Weights of a small mixture-of-experts language model, trained from scratch on English Wikipedia.
Size: 14 layers, width 256, vocabulary 4096, 53.2M parameters.
Experts: 64 experts in each of 14 layers, 4 picks a token, a softmax router.
Training: a variant of Adam for the experts, 5447 steps.
Below are experts of layer 11 (counted from 0) of a mixture-of-experts language model. Rows are named router (the router's row for the expert), down (a neuron's output weights, with its number) and show model dimensions 0-127. Each number is 128 + 24 x the weight over its row's rms, rounded and kept within 0 to 255. Numbers have three digits each.
Before each expert's rows: a language model's description of what the expert responds to. This comes from a sample of Wikipedia text that the model never trained on.

# expert 55
Description: Words and pieces inside names of institutions and places, such as School, Street, Museum, C-em-etery, Cor-por-ation, Ob-last.
router:163114132095133115131109135128081112092127121135185150096159128177124112149133109098108124112124149140131082140137141113136092115166130117103121107114094139150073084108157113089101122122115111087185175123101099091096127114144159117107139107099132082094123132141083166127149148088100139109139167149169159134132162132131144148090137124095129130159113102122117138131127136131101155132094
down0:149092140166089132114176159168100135106128110141128106098157104138136098159169105130108152140178068159108079133140111072139138118131072131163138142171124093134119112124162146115090124145130140101113160134142129127138095194091110112105130132130089151152118162131130123130191128184156128141135139160105142163171121123102145136118106139165180165124098104140142135139133130128122139170111
down1:141129125150137127137121135125067117130152142102093152130129114086119151100109116113124110130110135175164095060096132121094141124131150131145129161150115122123086128173161122170109162143145123129144155119155177136153149131164124125150120140108120136166150110134102122117131133130164160126106142157120133116085160139128139105133167145120136128115138107106117160135135182125152127151118
down2:118107127140126107137095114123141114143085133088127139089139093118147150169128156123152121077153137137093140157134173115133142136124105112143155115126125150123122167121079147155130136108146157149119133121143113146148124131133119101147144149169118109136090190103162100123120147109159151125138118111139150128124085115116112104164132154122141112111117116115134118111138120090154140139168
down3:095122130127112118115109113104133098184145135133152146184140153151182132131142131108086112094137109157136152111152106151133102130128201153115119150163165118145109083133153124151092091107130206052155154127142140120119156147119142122128145127136152115133122156125115119124110143133103112119113148071095126167097129114138123144127132134134083160109125134135085115146111108104139108148114
down4:132132076115151099132147073138092108142142111130113148105127155136129113134097157155102115125127090173124126158159100161141125113116125132171114138101118137115151166136114146126132107126170103110121177097128134139146127151093152135181103132141120126135106141102139141100092169081124094146153175168131138133155131114128133138088125105166118114111157117123165088086088121122099129119097
down5:117122135132137092125117130114131129137123121140095143184144097151132134136141140150087151101146127139146148145088171150103126133135131153150148080092111131138136136133149136108116142121149159125126108085133141097167103076116135167109145059104086071122128115099121105150112144117130155112124132121110129135108147128137123159133094106149132095133140143075177112118151136140143129124129
down6:101095092160169141065137156119101168103117130156118136108103179113133123167121085130117127108147152110110112085163112102147155123108131145170088111106166109132154118131094088157108144093107141091110147176116128135141106155135116130134167145099118083110080118096105086162122150144157156132129139179148134116150135104111162112115143103098119139075149110128133111145135132121125131134108
down7:145147103111159133139127113099135113120133144113109149122108120153115128139108154115108131132162122133191168075135155187119112091149087167134116162123126114100159121169170066131103119147116131114111109129150088140152139137137130095122166160115103102150130094128087124147140121135078140161133128127108134150130188145117151175120102131108180100123117134093152158125094097159138155107114
down8:076130141117191157130136129111129074115136126125139094105098167130115127116111143128118142121126058197095105129123148134139133135163144163183136122115118089124116108109129122134120147161130127095172159096121144146095135155103183158104131134102080138117125147094094154133156134140145121117106122119162110129126146145128148125159170161128093126106114157152109093095141097084156137170045
down9:093165143101106102113106111147088111135137096099126105097143150154111167139104139101164141164131095163152101124143114109127131125110113118119132132110172133068102131140145118067101174137110117125136140112073142097137108096132150156084196126113102146134130143072137094164175116172154095133108134140085111155112104130117122120167113133112149141119121131137084118109123125156136118124117
down10:139124115114121110146148154155107130100196166145097094108106108141083151094155129120111137139126094092078101165126155112110105152155140101126121113140143130161135160071159101060105151121155119164154136131098140119128141129152103146125120121137016112143143168116133134124125138113160124126165148156127190170071101160121143162152187102092118092094098126125146149101122105129099122136116
down11:131094137107142153136181124144114080124119109126136127093100127155150131132117119141128157090137119124121136111129163116134177133143138137128145114127158103120138106157165088129137108117124101126104160136144132096116133162140154121128150174121093163113093110148136128151181140089140138125146144171127123122130144130102112094133137156133118124149116159181098117078126143117185121109116
down12:122184154141122156147129140134087124100120100152161127111099143168128112162115099110123120118084132110114113092163136119155131172169143138087142134158123123107133103134152133167124112077100120121127105079119150155117125109104099154106165139130164128151163145146111102119123096104151132104120137146121141101115096093138100140153136120098139057128158114127093127131175132100163131077141
down13:135119086096118105080142151119113174190121086128144117152073113102140133119120151103140117124141132093133098122139109096132135156105127107108131157139138135119139143120117158104105089153157103121111141113151117118118132123128120120132122110134135122128117107075097164139133133104117150114104108123122111124115129151081147123139094151149114082093103109127161174127117121134123124117095
down14:168141184157150088155144138127127148096146112124119155092119100113116166141118120155123103137093101125133141173114132129164121094122144139139139119124153108109144133179107124146125118147110082133126147148118117118132135166114174147111154134144098161115108100157115139087147115134151098111152101096131130126067121141114123061121147109136151082145170174129123135154119120132151069157120
down15:159173190123143104129135144113129114167091165150145133123155083136136101179116135159120114124129115115099120121131114108150124111137155117133113082126145122125101144118148148121136153091108143117125151141133130160131120117146094137115151106101108108106142178128123116098100132101162170118126184174111136098127124104129087144127132146113121139146130133089107135127147101140128111102149
down16:122140172166109106110130096169091115151133120108163131113085145124106124089122144180129166140134071143121111109137115158108132089111085132099144150135137110143111165120124125098100184104148090117086135132120108100156104090117118139134119106101153144097137120105145098133121112177090101139146123170158101169140150121106120127170114147098126084133144087133096129107117166093118147113097
down17:154092140117125119132126153140153110090117141123074102149113132136167119148099109126104155134137101119133158129126164156123107141109123128150166141106112134151171137092112133110144135148157156128081100134109144131112133124126146139094132106101180125098130105166158074144164152153140103150132108145113105065096099136126154140112115103146139139137148128125158125096168122132159156127125
down18:109131151130095106120107152136130146127151103112142124143153129068100148125110151119167094113148099097168134137135108163072176152145114107131087184089168136134139158115097122131130103120120107073148115125109151157129107121160091126134186141150109092121120136141151133090130121131152113086152161118087157114163134145160113165092110171130132136127151130119103129129141111118129103129131
down19:131080130098168138127132088110141127114090104132130128110169106122136136124080161118129119103111125165126150157128141145141131107149120170164149089124128140132142100135090143124127098119135095127112120157118128136120123137138145169095111165144220139142085129139108133152094132126111126115100099090142116137152130143143125108121153126151151131092157110102142121092144176162109114147143
down20:149151143135100129124119105149086167135123130132098126112126140154144132130115106149163123097112168164096128172136125123147138159137104151086140141108099098127102110098113161162084146139115121116135146153137093126119132092137168154153146134129077131153141187106129109123142121114148116101146175122127103121118171124116104150140118112100128139144125163146124125139158081150136197120143
down21:146110105191154147058127140115094163138145082155094124127123126109107142120127133115193148121106156127162134138080170153107158123157104136129157131121131136140142194130118156152150137101101101115114102152164130140085158154125099107106138129140196085145119067110142137117159168132140121141080107146103146099142179078126111132142143168115160112127138131134095133137137116123133129172120
down22:119125155098114135135129120138144135144132137135119102138104147158116126083118160153132099109140088142097130133116124130149111147115136119123152082109128130103139103149130109126057094110138106135133129111140091120123145132119163123159119117123023140092122183150122080105149126084149158144177107104121166168108126140095133154107155145157138115113146148115123120165115144111114106153135
down23:117132153147124182158132138127107108143104113101125137105146114151114136131096096134131117110169098107108117106119140077118144106117139097167119177091164115096107151127113134125106133179109126142154153133100107132155118100141149114137182128145105134090147146089090084132123107113110149112117095122125139095102105098144162132123107059106155082169141152129139120139140125153128091132119
down24:131125135083148091099131116132129115105155114125099143128142181141111163163119089144142150127099143128123187154109135154101198102073120146138070141096123132122171115145114132125134118150143111139108099104150198113155074131139132145118142136119159129192114109155155143157122127120123142148123136095140097102135113146134157139163098104129109135136134130094139134116204162129120141153109
down25:124117092172100158128082135105152149128090096118116176110136128116143159131171143085117112147105128136170139109104115142126170136099107121118139140138149167082139149165102145145115140136134141136120145139122136116101125124144080149130099143116161107147138122136160134154148146149109134113154109108146134122127120121161121119124100075158134086083143108105174119102158156090131108163113
down26:096153125118135106163125117145129106121072157140117132072139090092137059153144128151163089085123130118122107119136166114152122134094159103156090125111163123131118154151139123076105092112164137124154112100130111146156139176118116098100180158146143145153112103130145124105130120092153177130125128120142120154128150120120126113130123142101128173123164153148132159121107127118144131110120
down27:126125141117121080115117134115156119095127111150114132097165135112176137138121148118161118103183159169142112137125181142083131140121138104122131129129124141154145191135109125116134141103121104172131116075149123145147101136108115105126142170119156170127130165157117143140175139142110106139121134173078162138159101131164115111120176171130144135104109119136155126135134133142099099135146
down28:150160123122130109104124163137121116130097103137119128105135109134120131103073108134111162072145087074069124114132106143109137143160113132098097120142116134106111109073136112153130138149123116100107159141147142176119102164151174136157129119130108111143131113134153132136108126108142172161133154160124119151123168138150176139136136117106115123195133109153099106122116122147143126108084
down29:118137151091098135123130153112137140153145138131141120153093057141168184123156132119112150101134129137131108123126141136141109120094161129063132124149144123135148090158152191162115104112140143150134160088161118104156122097140124145120109087144163121081184103139123128152148160119165146149140138131147140110113103105091134122108126130106140151130109088133111149112163108131145130098084
down30:109108111152102121107104118135133129114123158123126161145120140118096118118111165131122118116107159124114128150106110121143104138109113159109157113157114133145128124108112123164146163153112077133176149135180120159122141150121087100171116113154138105142149118133124112121148090095121148142128121112160090149126155101128184141114103107092143132083116158078118152136108111138195115124155
down31:155156158099147132104116071145123147130113138135128147122138114160134112094157158096063139121151174100148131168157121156116184124133155151078157096125125145078129137142122117092146108103117072134119124113099179129129168120130088109135107089125144140119154154134087113193152128139148113124136118084158145134161120114096109149096140093138121167079158137127104106139120128094115131105122
down32:130078092138087148080107108123169161132112139156114137141131145144145120110134159105136090142136151109134136134081130131115125157112129094154109174141121111097171153111121173172139146158089150107146111156151152114165145137094110170143074116112125099137141118166187129134159131116116138113124126127153160104105117128153144134098121094168155149130107124105122146136149095130143142180169
down33:113131146166162150130106132107168130128069145130148123159150158129127142132129133098124124140148134137147117135098082153116139099138138139107121103135122157109155127151081136169151132129149128084150115152179156135083145129137089120134089112118176122125108141149155134126130112140107085126092092118128107183132137097120135133108095106121111127115131137086146114097138119140142161159134
down34:055106130118117115160098133178090135138120119139135142105099140116136135143127149147116113120115142094121117089120159127126148119172141129168122126085122122111095166073125118130126126118127091117092144139175144128108117118115127103154157122122125110106124090115129155105151107065146157111172113132116093097136095121124122171166128122118136145183143072084117138142129126151199144142116
down35:150121098117118160134116114134080104182120131102123167164101128149108147142126126171070122170138146138148128179153152148156128092147118168161123170161158124122170154183120149084130118111145175151125106143118126146174131119124092116147154138135177095114117128119087114111144159143119139109120167135110125131140143131138118138141119141131104150133085107125125123159140090142141115124111
down36:123179091108126110112122118130074154165133167165166127135113072136119142133162135129098098129139050130110164121084117097114112113122144137107137132126098141129063117153141118111118082127122165122118146109174126103118137128151165142170143145120128100147156163119157138132105096068095168111162148134116162147140122080143144135123134109115101093136137088152135128125139130123102107152153
down37:170103122155148115119137081100127151137132095151115149126119160086109143118133159086092182168117149165148137131116134144150149120154093152105129119129107161131118102201121173119122097067145145130147155126162125174157104141145107116122127139131181123153095155137139150133107126167127094136137161128177109139118141159174100134156123132155095120116127092142116070106117146111115128123173
down38:138114138135151143135134153138093124116125175118085157133121124108124093114098120132082163097138140167086152141192126152127139108130126174126134126122126114119128117178141108122135127138126118109157165173131084133125140105162143128131166128079131149124111132056112156113148135144113151125127137097116133091125156063145081155107117148134120146112123155117121142124176129160115134131117
down39:140131128101171138134155085036114103140136117150133122117130124149136111143102172147112144112099137151115142150133138170162150089131147151109159143081108124175141118166160142183144068098149109144149117126118123115133115138125133111136115165124175101123131122109091171136109123123083142108135131136110161136161143122142100104121143190142121102147115112152128119131151164138109160110156
down40:142130098177105141141128149135176123093141119123108130133119144149105120134170112125126119118122099150113126125104117152140083139084145085097122191141168134128142164124145134100110126096135098116135114124156140124148100105134123182168117092112059168154098106114114087113143106174151100111153112070149101146126093126161138120108123092132134125098160127156141157141115070145059120128141
down41:152124120114177161143152137134120094111076147146133182116115141116103172142091135145116092174108137092121138149170176121154082110152143127126087125132110123121127121149139149169151116127137187139113133089138116107131127159139126115143160128126130112087125149082147122130161131157133149142138101147094138147098091152122147105099130111118160120165134102162123124116105148097143111149103
down42:112130125141149107050112127100137140157115137138131114131119142154139146107119153154113091103099128157154125157102141120137120110132100134138093086115114122158123175115100118157116157121130149097149102134142161139144117122105133123128134126148159108190148150098141142143102081150101141139102167109113095146101113102152115137140169151123130143128109130094106103126137132148111140110148
down43:154161112140164143148123118114139154131088104146152120157103104103128086134121132170143148155137133128152132162105101135176143124091122145129102103096129128091128162076097108103121121140100138149121117131119118132124160125151071086109146130093049147130126149115119129152087139129146118140136140132136124142088120100126094100142113171160100120125138084143093134156161121151092131134146
down44:149126106133145160067118098108128130130111117138109101116161096124126109123145151111147172101117136094144123110184126143106163094162128139160149141135130115179153110136126136124130135115077077130153115143118151178156092157121134094173126149120194140127119096161121138124123117132125086135146110167138172098159154113120121111121156134140176146121146138133124105147140143119059113128181
down45:090111167134139140124106145152101089128140107093143121119090130148095160120077130122123152117116154155137158151110117107169125075113102124109137098120139119112074113109125141138100175132125160151127132110134154167125162143082154127101188135112112122125148173147114120133085135155136131158132140105128091157140128123114135106099118153138159101142150107114104129139088152125117137138121
down46:144097113098087131092135113121153133132114133119141151102129115123118087176155120098099099140186120126127145147086116142138146138133130137097131108146119150197120135139120104092162111141108075106136137151084133131101140146088134111124121126100152166087099141107135124182147133105157168115121154105189099105145117103123114114113106118122130140131137108116105137066165113144160109164096
down47:112126141125136141130108144102184096142134142101132158138163119120158099123116139078098159186142127143159106125153126134163094107108141127090142167136113093137126121152139133157146128143167126056110125149077142109140134112126153098103122097119104089140149172169088128114137130114145155150172127139108146080150134136135144120076129119088138144106101106141100136137120122066125102107086
down48:098131128093131125121125124129147117150094149155162116137106157122150115150118141118090125112108122114121105143133105183111140153102128117079140153098128135102167157146136073144139121109131133127124122186137135112118145120107093118139091157122107153138105105099133138112161078145126128107126079131123090171149136138136130172137130122134160155130119134156141103170150150121155125107111
down49:155161128141157127156145125161135128135092124143142117132157173163112121098165115113118084067069153154085142140099110145160128130151158143130122109128106145125105121166129141130096140190152125117130115109123133158145118125138164073127167134123006157106138120120161149138166109160137148134138151104144107129089144143130146155116132098151124116127148115130093133190129128098171126155094
down50:109123103118133151116092155160146120145121099124094100134130138156147192128128159134126137154136151129118137113162137092146110132115137126162139107118138140168145134125083135138124133113155141123111097061112138150136074181112145122149116124135131151137152141119080127138113133137150138124121115143128122116109112116119126080131157156142114147121088152144107112156140108155123108185127